Below are experts of layer 4 (counted from 0) of a mixture-of-experts language model. Rows are named router (the router's row for the expert), gate (a neuron's input weights, with its number), up (a neuron's input weights, with its number) and show model dimensions 64-127. Each number is 128 + 32 x the weight over its row's rms, rounded and kept within 0 to 255.
After each expert's rows: a language model's description of what the expert responds to. This comes from a sample of Wikipedia text that the model never trained on.

# expert 0
router [ 77  88 172 163  88 135 128 144 167 136 178  97 111 177  83 179  94 112 120 158  82 148 176  83 107 173 132 144 164 176 126 109 170 117 165  89 132 171 155 102 166  96 134 118  73 173 138  87  91 126 100  77 131 156 127 163 169 136 126 139  92 112 150 143]
gate0 [190 180 102 120 132 161 134 166 196 118  65 139 146  86 115 146 142 138 130 139 111 101 169 126 122 158 127 162 174 192 164 140 148  88 169 164  86 123  93 134 108 189 132  91 160 159 114 102 118  73 150 182 100 213 126  82 163 164 133  96 118 142  75 142]
up0 [121 158 164  82 172 153 112 108 162 131 128 101  81 150 140 128 138  88  70  99 151 226 145 153 101 135 180  72 108 150 146  68 127 132 124 139 101 141 181 181 160  90 187  88 140 126 151 106 111  87  91 108 122 129 145 117 138 118 121 135 146 123 131 113]
gate1 [102 107  85  72 107 149 100 195 159 166 129  97 100 126 144 134  74 145 111 130 101 133 126  80 134 143 118 120 133 170 138 127 171 121 116  85 141 195 131 168 110 169 150  50  87 151 160 155  95 113  86 135 200  76 134 135 158 125 139 110 150 124 177 160]
up1 [ 97  75  86  93 133 147 189 103 100 161 150 119  99 115 161 117 133  87 138 167 138 147 104  92 111 149 130 154 174 110 147 120 149 203 142 128 102 112 118 159  70 110 109 124  81 139  75 101  97 107 135 102 121 124 107 176 127  97 133 108 171  96 202  79]
gate2 [110 127 139 126 138 106 138 139 118 106 162 175 131 120 133 167  99 152 132  60 136 116 133  86 125 230 163 148  84  95 122 131 167 155 174 136 126  73 141 129 126 138 112 120 111 136 152 109 171 124  93 156  99 138 143 120 131 132  86 192 125 159 109 161]
up2 [125 199 162 136 141 210 147 112 150 193 111 114 132 130 105  80 123 143 126 140 113 105  97 135 149 123 143 192 152 111 175 172 156 218 118 182 130 157 135 113 151 116 138 139 159 144 116 139 105 105 100 115 150 155 111 187 110 135 124 179  52 153 102  79]
Description: Table pipes, biography words. Column-separator pipes and digits inside results and roster tables, plus biography words like born, parents, Personal details, wife, School.

# expert 5
router [ 71  96 183 162  87 127 123 154 159 143 169  88 110 177  84 164  98 121 119 171  85 159 169  87 144 184 148 185 143 182 112 102 182  88 165 105 177 162 149  94 152  83 141 112  93 163 117  77  96 100 106  92 128 176 145 152 165 128 127 146  90 125 154 156]
gate0 [129 119 136 135 180 167 117 146 109 186 108 179 161  99 155 132 146 160  77 115  96 137 169 135 180 142 102 114 138 132 166 137 111  97 172 157 144 145 123 215 124 171 111 180 127 109 163 111 130 139  71  98  87 151 131 144 105 141  96 115  92 127 149 146]
up0 [189 132  61 142  74 128  74  92  98  68 114 101 128 149  74 148 152  89 169 191 137 127 137  83 119 119 157 165 109 126 152 170 123 130  93  99 148  43 163  93 157 147 114 142 147 117 175 146 120 129  99 125 151  97 119  55 113 111 149  93 152 114 112  96]
gate1 [ 94 127 167 208 116  83  94 158 123 111 139 111 109 129 127 114 129  94 124 151 178 130  93 143 137 192 108 189 153 100 144 207 187  82 136  99 226 133 199  88 118  83 146 125 146 116 137 121 144 132  86 127  92 173 170 131 118 119  76 144 123 124 128 103]
up1 [ 91 103 140 102 104 132  50 139 125 117 137  99 155 111 148  78 112 130 102 162  85 153 123 139 117 168 101 120 168  57 189 123 151 101 148 109 121  88 170  96 145 164 225 103 129  72 172 175 122 143 153 138 131 164 173 116 134 133 126 139 186  79 117  92]
gate2 [130  36 149 153 159 132 155 155 137 142 167  79 155 149 152  70 166 175 194  91 104 140 142 108  90 170 155  82 140 134 172 148 161 115 126 107 128 161 137 120 139 110 190  71 122 102 156 127 127 115  77 126 120 138 117 112 100 194 131  87 134 100 156 175]
up2 [163 141 105  99 113 135 112  75 147  79 159 165 158  94 153 132 117 190  94 140 170  59 130 114 138  87  57 136 122 177 127 127 165 163  94 158 175 134 139 157 160  77 125 113 176 134 165  89 143 105 123 180 129 118 101 125 103 202  99 173 127 145 152 136]
Description: Word-start pieces. Opening pieces of content words after the or a, as in divor-ce, exp-ired, cred-entials, acc-eleration, plus some digits and periods in sports and racing text.

# expert 45
router [ 83  77 177 156  87 136 154 147 173 134 170  91 103 173  80 164  90 106  95 147  78 148 183  80 141 169 130 133 160 184 108 117 168 116 178  86 132 176 148 124 166 105 156 119  83 168 120  91  82 114  92  90 115 152 126 157 158 158 127 131 100 110 149 133]
gate0 [ 96 145 135 207 135 117 199 155 110 111  92 136  81 105 107 112 115 156 114 188 130 159 129 162  61 151 164  83 165 129 131  74  96 106 123 131 151  89 121 112  83 142 148 104 115 138 131 126 207 115 104  90  69 123  81  98  92 143 138 119 180 154 104 160]
up0 [107  99 111 174 124 150 178 133 172 112  93 102 104 107  82 127 189 121 136 133 106 122 100 160 152  80 111  46 159 183 128  63 130 133 102 184 150 126  84 180 115 153 150 117 134  98 112 200 138  97 135 121 132 135  83  83  87 181 153  66 114  92 124 126]
gate1 [176 172 146 140 129 119  73  91 134 193 105  80 128 158 115  69  87 134 115 101 179 197 156  97 112 117 160 135  69 136 106 107 118 140 136 103 163 135  57 103 148 189 159 112 109 129  90  83 185 112 151 123 101 111 169 142 116 128 141 147 118 135  87  79]
up1 [100 142 159 139  95  41  72 116 125 141 133 142 152 149  63 158 170 128 132 204 109 125 142  77 131 154 124 129  94  90  82 101 170  96 110 166 199 172 119 189 172 103 147 131 116 147 116 125 144 124 117 128 137 123 164 168  80 139 146 138 145 139 149 141]
gate2 [ 72 133 149 118 120 120 110 165 174 120 170 102 135 182  86 140 102 136 143 131  72 201 184  85  85 168 191 153 130 131 137  89 164 177 176 134 142 162 153 137 165 107  96 113  67 165 112 114 105 105 133  60 180 151 130 152 162  95 107  74  85 163 150 131]
up2 [168 118 130 116  90 145 153 110 106  96 104 107 110 110 109 139  73 153 136 110 118  94 135 110  90 106 174 129 127 123 138 153 145  86  72 128 109 161 133 211 127 159 117 129  90 106 114 104 194 107 196 217  95 164 121 101 156 207 160 157 113 180 126 106]
Description: Proper name endings. Middle and final pieces of personal names and surnames in credits and rosters, as in Wat-an-abe, Art-aud, Daw-son, plus given names like Paul and Joseph.

# expert 31
router [ 78  87 177 160  79 139 129 146 171 137 179  93 111 171  84 163  86 107 116 160  78 140 183  82 128 177 143 138 162 180 122 125 170 122 174  89 124 171 161 114 165  96 135 118  79 167 135  89  86 122  96  80 137 159 116 172 172 137 123 140  87 113 137 146]
gate0 [113 109 164  94 110 138 136 185  76 125  98 106 111 138 107 145  63 158 166  80 126 198 140 111 185 117 163 138 117 115 117 131 135 109 149 150 166 172 188 120  97 127 115 146  86 148 137  70 156 150 155 154 157  92 122 173 119 105 137 150  95 111 136 148]
up0 [169  83 134 229 159 102 114 146 110 101 145 112 172 115 117 141  77 100 134 107 148 118 152 112  79 145 140 101 132 125 106  87 114 138 121 131 159 106 134 122 136 135 174 164 132  68  58 136 174 156 147 181 162 135  71 126  86 130 164 131 107 126  81 170]
gate1 [140 123 132  82 132 118 162 132 161 183 130 168 181 106 167 124  87  99 139 194 119 121 156 101 217 126 144 165 166 131 117 171 111 124 117 153 108 138  91  81 125 100 181  94 114 163  61 150 147 119 142 132 147 142  85 131 122 132  93 127 146 172 140 157]
up1 [142 126 120 169 117 129  79 154 192 126 114 147 108 151 117 128 132 109  80 115 104 142 132  67  69 131 173 117  72 102 165 199 110 128 131 175  71 161 139 124 151 149  88 129 130 129  86 176 130 122 130 106 129 131 145 117 166 127 184 119 171  72 122 102]
gate2 [168 144 124 157 127 168 123 126 107 170 126 126 176  84 113  94 178 106 137 146 121  93 125 107 174 151 175 163  99 142 150 147 114 128 210  82 152 149 146 174 111 163  86 130 157 139 159 157  59 124 143 150 100 140 123 106 128  64 131 108 129  79 116 105]
up2 [104 148  77  77 174 121 153  83 130 146  99 145 136 150 123 119 131 150 119  63 134 153 108  95 127  96 161  87 203 130 127  87 141 157 119  81 148 104  81 155  68 109 143 113  57 131 139 141  87 141 117  74 142 110 198 132 136 122 183 137 166 190 127 120]
Description: Titles and name parts. Job titles and role words like executive, director, Fellow, member, plus suffix pieces like -er, -ist and name particles al, de.

# expert 21
router [ 81  84 191 167  91 139 145 147 162 129 182  93 116 171  89 182  93 109 104 166  77 151 181  80 129 177 142 158 168 182 119 141 169 128 164  91 138 173 154 126 166  91 144 114  66 173 134  89  90 106  86  93 122 141 138 164 165 157 119 137  87 109 166 155]
gate0 [110 129 176 133 131 161 103 109  91 128  94 123 106  82 160 112 110 110 112 150 143 144 120 159 105 151 165 155 123 125 167 208 119 159 147 151 181  82  56 129 176 167 112 186  86  83  86  91 139 149  86 128 121 186 148 122 101 131 186 126 141 130 123 170]
up0 [104 158 137 145 120 156 116  96  93  70 135 132 170 167 113 152 140 162 173  94 165 121 108 116 138 117 131 107  76 124 167 115 137 121 164 162 147 113 153 151 144 142 162  68 130 114 106  78 110 155  93 152  80 122 147 159 122 120 143 131 112  51  84 174]
gate1 [ 90 125 155 187 110 108 162 131 167 122 102  82 147 129 169 131 132 155 145 132 157 119 107 125 176 126 174  81 154 133 125 116 142  90 155 128 114  96 126 164 112 165 107 112 183 176 122 142 137 133 116  88  83  78 102 144 159  80 166 146 170  70 141 146]
up1 [122 171 121 129  33  86 159 148 142 130 119  49 126 122 140 133 130 159 103 175  64 116 125 120 134 135 113 144 154  99 143 109 150 136 175 163 133 126  96 101  96 109 103 141  88 193 159 109 143 118 110 113 190 135 125 135 117 123 124  90 178 106  96 138]
gate2 [109 147 150 129 116 123  84 144 138 147 116 131 117 137 149 103 117 138 130  59 128 157 120 124 117 156 144 135  97  81  84 143 152 108 204 147 117 106 160 170 155 199 100 150 173  94  87 128 158 128 157 120 105 138 148 128  97 139  77  48 123 159  72  75]
up2 [123 149  88 146 121 108  98 129 117 144 178 123  70 124 168 145 116 143 122  82 182  86 138 120 117 144 104  97  84 140 103 193 155 177 126 109 158  62 180 124 200  85 129 152 140  69 165 161 157 118 170 122 164 113 121  82 168  76 171 129 142 140 101 123]
Description: Name and word endings. Endings of names and titles in credits, song and film lists, as in Ros-enberg, Veh-icles, Beat-les, and small words like out, down, in.

# expert 32
router [ 79  84 175 159  91 139 128 148 168 130 177  87  95 174  80 167  86 104 106 147  83 152 177  81 123 173 131 159 157 176 116 112 177 123 173  85 129 173 160 111 167  93 148 112  78 174 136  91  90 126  91  81 121 157 144 157 173 147 137 128  88 114 147 150]
gate0 [132 123  97 166 124 133 141 164 120 113 135 177 110 115 109 141 121 155 144 136 109 122 155 114 188 107 152  65 107 138 158 104 155 125 134 181  76 164 144 130  82 110  72 130 149 152  96 115 160 145 177 136 183 169 146  79 113 153 148 117  93 148  44  92]
up0 [115 149 120 159 129 144 153 132 144  63 154 190 111 152 106 164 132 138 134 165 166 121 158 144 163 123 129 110 122 128  76 161 125 157 154 176 125 168 147 100 152 135 114  99  93 130  94 146  96 137  50 142 134 114 169 129 142 185  85 179  88 127  35 101]
gate1 [126 149 121 184 178  99 161 174 126 195  97 110  91 115 104 113  96 147  92 131 143  71 136 146 170 134 161 117 105 102 123 113  79 129 166  73 174 171  89 132 123 134 192 162 118 128 145 105  73 150 125  80 115 168 195 119 117 174 177  82 177 137 128 170]
up1 [173 174 156 114 129 150 140 102 159 122 102 127  97 143  97 202 136  56 129 108 130 112 154 103 106 122  97 115 159 171 100 137 127 176 119  94 183 129 105 172 144 150 163  94 153 163  71  92 175  82 161 103 133 131 160 117 206 147  88  77 152 114 137  89]
gate2 [134 129 170 151  91 113 173  93 137  62 169 120 138 169 148 164  82 140 101 139  96 149 164 117  95 118 141 177  99  84 172  77  64 100 153 146 111 132 130 113 150 151  71  79 128 175  93 116  95 127 126 164 154 143 101 125  82 123  56 133 119  62  82 114]
up2 [128 137 166 174  81 121 168 140 105 124 135 106 152 153 121  67 112 156 142 111 175 204 126 138 140  93 140  41 146 160 165 143 207 142 138 102  43 135 161 181 138 113 118 135 135 114 106 112 141 101 136 164 132 131 111 172 167 150 116 156 144 158 219  50]
Description: To, by, suffix pieces. "to", "by", "up" after verbs, suffixes like -ised, -ish, -ity, and nouns like hill, summit, law, in songs and filmography tables.

# expert 35
router [ 80  87 173 156  84 143 127 146 166 134 177  96  97 175  86 165  88 107 108 159  77 154 180  80 120 172 131 154 159 180 124 123 174 115 171  86 131 171 163 108 168  89 144 104  77 176 143  88  87 118  94  85 128 161 124 159 175 148 132 139  88 121 140 146]
gate0 [ 73 184 107 168 171  69 125 166 183  96  86  67 178 134 172 124  93 167  78 116 129 169 117 100 101 147 130 113 125 146 121 167 143 125 168 119 101 156 118 180 107 108 143 143 103 146 145 160 167 141  97 145 147 157  72 100 185 191 198 178  38  82 121 129]
up0 [132 120 131 114  95 165 107  84 167 145 135 134  87 145 143 160 103 131 136 107  81 119 125 126 101 112 102  33 112 211  95 176 107 141 186 153 150 140 162 184  86 120  97 150  90 164 114 128  89 115 133 141 176  95  84  94 152 105  98 124  89 154 141  78]
gate1 [ 98 160 201 156 136 138 165 163 107 119 168  48 140 182 151 147 124 139 107 120 120 120 154 100  60 161 162 142 124 160 115 126 120 129 123 126 168 123 130 133 148 122 138 134 117 122 122 167 134 136 118 147  94 142  31 104 152 142 104 140  80  91  94 135]
up1 [135  85 134 187 132 108 179 138 124 107 113 150 146 113 134 144 152  88 123 119  95 147 153 140 127 140 124 115 152 159 138 127 106 126 148 178 163 113 104 106 135 123 169 148 130  86  79 114 159 132 199 140  86 141 152  38  85  70 150 108 144 157 169 129]
gate2 [114 152 159 138  80 147 138 123 151 101 115 128 153 117  88 106 111 155 169 143 123 155 163  74 136 155 181 140  96 134 110 106 148 140 174 110 109 143  89 165 191 143 160 155 112 135 149  98 157 115 108 142 143 105  61 121 189 100 181 104 100  81 181 120]
up2 [ 91  85  94 166 141 104 122 133 118 119 156  46  74  94 118 177  95 158 134 158 124  81  93 152  88 130 174 159 117 144  99 142  90 136 133  98  77 148 153 136 119 134 106 119 134 120  83 132 112 121 148 135 164 129 115  39 146 116 137 129 129 151 111 172]
Description: Months and cause. Month names in dates like October 5, the word cause, and adverbs like later, well, plus Thai and Tamil characters.

# expert 30
router [ 93  93 162 165  53 128 161 155 165 141 165  87  73 153  69 164 105 109 114 165  93 135 171  72 166 187 144 118 126 198 119 134 192  98 156  90 143 162 121  88 162  94 118 108 117 188 133  59 100 115 111 105 112 133 120 166 157 174 129 125 106 127 125 131]
gate0 [143  91 158 107 145  87  79 127 132  48 120 161 121 174 106 118 137 135 121 105 166 139 106 129 116 133 148 125 185 108 151 133 106 103 126  97  72  95 147 163  93 130 126 153 141 107 109 143 152 128 170 152 142 100 140 118 147  66 132 152 118  68 179 154]
up0 [176 104 167 205 157 149 163 167 142 142 158 160  79 105 111 108  96 157  99 197  84 155 142  99 124 126 103  84 134 162 143  67 158 126 147  60 165 131 141 120 130 170 120  76 115 175 126 131 132  94 162 167 111 137 175 175 164 163 130 138 114 128 125 107]
gate1 [102 126  90 154 106 106 137  78 159  99 150 139 110 129 174 127  64 124  60  69 144  97 116 105 180 156 119 137 100 172 127  97 172 111  65  98 132 152 112  91  61 154  87 191 145 108 143 102  52 173 117  84 113 114 124 160 142 132 128 133 145 144 115 162]
up1 [139 170 165 115 120 149 101 147 146 105 128 146  89 111 118  96 128 152 184 122 107 112 136 129 123 160 143 114 121 192 115 108 194 179 106 197 113 135  94 145 149 115 114 126 119 107 154 154  62 106 146 138 189 141  69 105 151 139 192 143  92 169 121  46]
gate2 [145 118 110  91 116 123  79 121 160 131 163 109 116 176 155 163 125 146 110 139 125 164 116 121 147 133 142 148 156 136 136  92 117 122 120 133 194 146  59 148 108 131 156 111  77  60 161 128 151 112 191  86  77 162 162 151 164 145 118 142 131 164 197 176]
up2 [103 171 127 173 191 176 102 116 100 126 100 131 148  88  98 136 128 101 169 169 111 116 150 133  81 127 116 169 181 124 153 105 150  96 134 154 134 114 100 174  90 148  96 158 132 173 158 140 177 148 137 112 167 144  92 121  80 140 130 181  68  66 142 104]
Description: Early consonant word pieces. Short consonant-cluster pieces at or near a word's start, such as gl, ch, ol, d, r, in rare words and foreign names.

# expert 20
router [ 76  93 175 154  94 137 128 152 168 135 181 102  95 170  80 164  86 113 110 163  81 167 182  73 147 170 142 164 151 187 134 110 181 126 166  88 138 185 149 108 157  99 150 119  72 173 139  90  89 125  87  90 136 162 116 160 169 145 123 133  87 129 149 169]
gate0 [106 130 153 189  97 136 185 153 116  86 119 135 140 161 125 122 121 141 213 119 115 137 196 195  88 189 125 155 157 133 156 111 116 125 134 116 126  93 148 148 187  96 204 132  97 111 119 129 133 157 149 133  70 171 159 113  86 144 138 155  97 146 146 111]
up0 [120 120  91 143  86 130 138 177 114 139 144  58 120  60 115  98 162 166 129 138 160 109 138 200 128 167 108 109 159 101 138 146  71 110 121  69 176  42  97 133 155  84 183 121 106 104 123 138 171 161  81  73  55 129  95 142 148 115 112 141  77 112 161 144]
gate1 [ 92 139 192 123 131 140 215 165  62 154 123 123 122 114 152 108 125 156  93  90  93 109 122 122 136 166 181 133 100 148 122 138  82 152 119  83 121 182 169 129 154 143 124 165 118 175 132 127 130 138 130  73 179 151  89 192 120 118 130 123 166 185  69 104]
up1 [132 157  64 137 152 141  93  76 167 133 131 106 107 123  97 184 142 119 147 100 155 143 105 218 109 121 137 113 132 140 109 152 155 114 165 140  84 108  88 103 130 137 102 167 141 133  80 103  93 132 106 149  77 130  69 131 160 157 118 100  94 148 181 134]
gate2 [124 109 156  43 160 101 110  81 118 116 115 198 141 131 187 175  95 189 127 110  71 164  87 110  74 167 143 182 158 157 127 168 165  93 151 146 112 167 116 116 123 139 141 120 137 115  96 125 133  84  80 121 117 142 130 121  83 103 154 114 134 131 115  75]
up2 [143 115 105 124 120 138 163 131 151 133 131  68 197 184 116 113 108  84 123 109 161 190 147 138 121 145 126 151  61 135 134 118 152 158  85 115 140  51 114 158  96 137 150  89 127 174 168 103 129 110 169 148 111 113 117 123 179 182  87 131  80 151 118 138]
Description: Foreign name pieces, capitals. Word pieces inside non-English names and single capital letters or abbreviations, such as Sham-oun, Prabh-ak-ara, G-IF, °N.

# expert 40
router [ 80  93 177 169  83 144 119 146 171 158 175  87 114 172  88 172  86 107 114 153  81 144 180  78 120 176 141 120 157 176 139 105 173 127 171  85 137 169 148  95 161  81 154 112  80 173 137  85  95 118  93  85 128 157 128 159 175 150 137 134  96 113 146 154]
gate0 [142 123 122 115 162 100 169 150 160 143 112  45 111 124 149 104 156 101 164 148 112 141  87 130  94 126 111 142 132 125  67 165 136 207 190  94  96 120 117 140 111  76 173 107 112 126 153 171 106 114 181 126 117  96 152  51 148  58 180 168 126 131  72 130]
up0 [116 128  90 168 138 177  87 174 159 100 132 162 127 102 145 131  79 113 198 104 137 110 143 126 107 108 108 158 168 138 171 199  98 113 172 104 160 154 109 161 116 203 126 184 117 128 152 125 108 133  65 188 152 174 116 164 148 103 131  85 138 178 134 121]
gate1 [128 111  86 124 111 131 216 175 148 218  99 136 100 130  93  88 124  84 139  95 172 159 157 155 104 169 161 143 145 170 117 135 117 175 103 144 156  92 107 102 154 129 106  63  93 124  77 167  86 104 171 140  91 125 140 144 120 121 114 119 154 215  45 177]
up1 [ 99 141 108  72 137 175 114 150 125 104 138 136 155 101 104 150 143 144 149  81 170 119 126 106 150 136 146 152 136 144 161 160 145 113 120 115  71 113 176 110 204 162  68 102 114 101 144 102 149  90 150 120 137 105 141 133 153 116 101 190 129 174 129 102]
gate2 [115  96 121  67 149  95 147 206 121 133 172 156 122 116 135 135 127 127 116 154 158 107 124 141  79 141 175 120 128 124 119 105 136 201 150 181  95 113 105 112 162 128 137 125 133 128 145 149 134 109 166 175 168 118  97 114 142 119 151  98 118 106 128  90]
up2 [148 137  97 153 157 159 120 192 129 130 138 104 211  86  96 104 137 184 174 186 117  89 116 138 168 120  89 227  97 157 139 110 118  65 149  53  90 139 171 172 104 164 165 100 157 157 125 123  90 102 164  96  83 117 141 133 121 139 172 105 167 163  97 142]
Description: Ordinals, in/at, name pieces. Ordinal endings (6th, 3rd), "in", "at" after born or served, College, University, League, and inner pieces of personal names.

# expert 29
router [ 76  91 173 166  93 135 142 142 175 148 175  87 104 172  81 163  85  99 104 161  73 157 175  78 113 176 141 145 168 178 135 123 178 132 173  89 128 175 159 121 173 103 141 123  72 168 143  84  88 118 102  84 120 154 114 150 172 150 139 144  87 119 145 154]
gate0 [136  83 116 108 145 104 149 136 119 135 118 108  92 109 116 118 215 106 104 186 109  72 116 108 102 156  78 123 155 155 122 121 174  94 139 165 130 120 102 147 119 161 134 170 109 144  97 197 103 131 133 126  42 174 151 101 119  93  92 110 116  50 173 127]
up0 [ 90 159  95  99 116 165 111 120  92  83 147 133 149 157 139 151 158 126 124 147 146 100 139 106 100 153 136  40 165 110 116 135  64 168 102 123 198 178 113 115  79 142 162 140 130 135  74 155 183 166 117 144 190 137 144 163 139 113 165 123  97 123 107  78]
gate1 [159 142 130 111 151 113 158 116 152 155 144 120 124 148 113 103 129 111 103  90 112 140 149 124 197 114 121  81 131 141 130  68 155 179 114 100 114  92 119 128 175 120 203 123 144 103 114 102 126 187 133 145 140 139 152 155 155 138  76 118 107 100 176 150]
up1 [155 141 135 132  87 161 151 168  68 127  82 130 163 129 170 154 143 144 121 104 168  73 117  96  44 160  83 107  92  90 134  52 110 127 159 148 135 123 133  92  90 135 106 114  94  73 101 122 107 153 125 122 218 164 139 141 117 191 117 165 169 140 120 149]
gate2 [133 119 126 197 118 136 149 103 122 102 114 117  49 124  78 145  61 113 109 189  84  81 113 182 136 161 150 163 115 148 106  91  68 198 104 143 149  94 176 111 136 167 164 155 135 110 189 141  81 150  91 140 163 140 107 156 129 149 105 128 143 145 141 136]
up2 [118  63 145 118 128 146 173 192 137 106 146 107 113 133 118 145 137  45 115  54 138 108 143 100  46 166 114 124 123 101 109 112 120  98 127 131 130  91 122  86 146 152 128 117 189 127 164 134 114 125 163 122 116 139 109 178 109 179  96 140  58 138  89 123]
Description: Prepositions in prose. Prepositions and small function words in narrative biography prose, such as to, in, on, at, over, plus sentence openers like In and After.

# expert 18
router [ 78  87 169 160  87 138 129 148 169 139 179  94 113 183  83 172  92 108 112 158  76 147 181  78 122 176 144 158 158 180 120 115 177 121 176  86 135 176 157 110 171  93 144 116  77 176 135  88  86 128  93  90 128 158 136 152 170 147 133 139  86 104 140 150]
gate0 [139 145 115 141 126 155 131 109  92 141 137 127 137  78 149 153  93 117 155 120  76 159 167 154  46 147 127 121 106 133 159 156 148 139 156 128  93 137 183 107 156  73 149  73 101 138 229 118 142 140  99 119  83 116 160  77 170  87 119 122 155 165 131 139]
up0 [139 165 114 176  90 111 170  96 119 151 130 115 178 104 209 208 116 173 138 122 168  59 140 178  80 139 135 167 121 103 134  86  61 164  70 139 123 113 147 191 121 108  69 102 122 130 120 111 156 144 146 115 111 161 123 184 115 144 174  97  85  95 154 113]
gate1 [109 114 166 190 129 148 102 189 134  98  85 119 143 143 126 126  88  63 151 158 107 103 142 119 104 166 108  84 101  86 165 139 104 115  97 119  74 120 135 140 122 135 154 120 151 149  61 173 118 122 149 133  43 150 129 111 120  80  66 170  65 100  65 119]
up1 [115  67 116 100 145 182 134 177 117 104 134 182 159 112 121 152 129 151 126 160 163  61 158 135 135 128 130 148 134  98 121 139  75 137 171 140 183 146 180 105  63  80 117 153 120 138  81 155  91 122 140 129 106 162 108 155 143 115 117 161  96  80 181 134]
gate2 [ 79 157 141 133 145 146  50 146 111 200 152 133 142 153 148 124 139 162 100 210 135 151 127 127 110 148  88 158 180 112  86 161 136  74 133 162 170 149 110 136 164 129  93 103  90  95 150 140 142 140 149 170 141 129 153 171 142 131  60 101 147  97 164 111]
up2 [100 172 167 139 180 169 109 123 131 149 167  96  87 149 106 119 147 193 131 132 148 140 109 105 120 169 112  96 172 127  99  68 147 139  81 117 158  96 142 184 143 174 118 120 138 126 119 151 159 108 124 113 176 149 123 127 130  91  57 126 107 154 133 104]
Description: Direction words, mixed fillers. Compass words like north, south, east after motion verbs, plus scattered spaces, table pipes, articles and past-tense endings in film and plot text.

# expert 13
router [ 76  87 175 157  89 131 133 145 167 131 179  93 106 176  82 170  87 110 106 155  79 156 179  79 112 176 139 159 161 180 120 112 174 123 176  93 136 175 161 104 164  90 157 112  76 173 139  84  85 116  92  88 126 163 139 160 172 151 127 130  89 123 150 145]
gate0 [ 98 122 155 150 136 149 153 119 129 170 136 148 143 150 132  63  99 135 217  62 111  40 136 113 145 163 176  82 126  98 156 113 147 139  86 125 124 173 177 123 106  88 104 138 135 122 137 166  94  83 162 148 195 164 143 161 137 116 145 166  92  96 102  75]
up0 [113  95 134 123 136  74  70 144 142 168 127 101 118 113 178  70 118 105 127  92 109 115 117 107 177 133 138  33 161 138 137 203 130 142 143 202 130 189 108 137 123  74 128 158 134 159  66  79 132  95  88 160 174  96  98 123 159 158 166 105 127 124 142 130]
gate1 [124  83 133 169 113 130 123 120 115  89 102 121  64  66 142 119 190  46 168 150 159 147 132  80 138 138 125 114 115 140 167 141 142 153 129 148  64 125 138  86 172 174  60  96 128 145 148 112 146 156 132 117  24 116 165 128 162  93  39 117 106 152 156 152]
up1 [104  70 145 121 101 126 132 131  69 146 115 177 107 153  97 130 155 133  81 114 132 139 101 111 153 150 106 163 116 140 136 161 106 195  75 139 134 123  82 109 178 139 144 156 166 106 136 127 165 175 189 147  88 152 119  88 160 122 131 112  84 106  50 154]
gate2 [124 150 153 151 121 148  34 127 106 128 120 139 136 121 116 101 139 143 131 144  71 157 161 115 114 144 160 104 113 156 192 133  71 132 117 194 103 132 169 112 151 106 152 164  90 172 151 109 132 110  95 118 151 102 192 140 180 104 136 120 125  84 170 137]
up2 [186 136 177 105  71 134  73 175 122 115 114 126  95 135 159 130 158 165 168 126 171 156 135 124 139 113 140 141  85  71 154 168 136 132 144 155 156 159 137 184 155 131 120  85 129 158  96 173 101 135  49 102 159 110 137 156 176 108 162 190 180 154 107 121]
Description: Table cells and numbers. Pipes and digits in election and statistics tables with votes and percentages, plus word endings like achie-vement and Ass-embly, and words such as Studio.

# expert 14
router [104  53 136 183  79 118 112 160 135 107 215 122  71 133 116 178 113 124  80 125  91 171 171  42 143 141 144 116 136 173 112 128 165 124 140  66 154 163 151 103 163 114 145 113  92 170 156  67  84 150  78 100 146 107 116 138 138 189  95 143 132 108 157 161]
gate0 [109 130 146 119 137 155  66 161 135  73 133 149 133 131 123  74 121 120 156  78 127  92  95 203  67  91 131  94 105 109 153  74 140 107 168 139  38 158 127 153  85 139  98 173  97 186  95 224 130 161 120 191 123 141  86  75 107 108 116 136  98 150 118 151]
up0 [127 137 102 124 139 138 167 134 164 106 125 114 111 120 143 124 132 163  80  79 119 121 173 121 131 157 102 155 136 171 161  68  95 130  87 142 103 121  91 117 154 127 171 108  93 127 128 117 141 104 169 141  97 156 142  91 146 124 166  68 108 201  81  96]
gate1 [151 128 116 161 114 160  78  82 131  65 129 106 107 143 143 125 128 176  87 137 135 197 138 103 140 140 120 186 133 100 165 132 137 161 172 103  91 103 197 148 185 136 111 102 119 106 121  75 116 150 104 105 146 118  82  74 168 122 115  75 141 120 171 176]
up1 [100 169 162 119 121 124 146 166 150 183 100 103 167 142  89 115 164 109 143 125 134  80 162 190  97 162 148 109 114 161  83 104 130 149  81 149 127 145  98 142  67  91 152 138 122 184  98 195 146  58 170 105  98 184 197 154 117 121 131 177 105 141  74  59]
gate2 [123 126 118  84 134 173 154 185 116 164  78 115  69  98 134 141 106  93  82 134 124 145 138  79 106 102 117 130 136 106 132 172 101 160 142 121 213 195 161 178  92 179 136 120 106 146 134 125  70 149 136 124 113 163 155 168 183  96  62 120 103 135  49 114]
up2 [103 157 162 133 121 169 185 121 179 190 143  98 180 155 106 169  85 129 150 132 105 115 135 192 212 155 125 125 122 168 105  75 129 143 103 149 121 114 150 162 137 119 149  96 115 110  55 153 127  50 199 126 154 175 144 170 119  82 127 115 123 177 143  78]
Description: Name and taxon syllables. Inner syllables of personal names, place names and taxonomic words, e.g. Bac|ill|ati, Fos|han, Bumb|augh, especially in species and classification entries.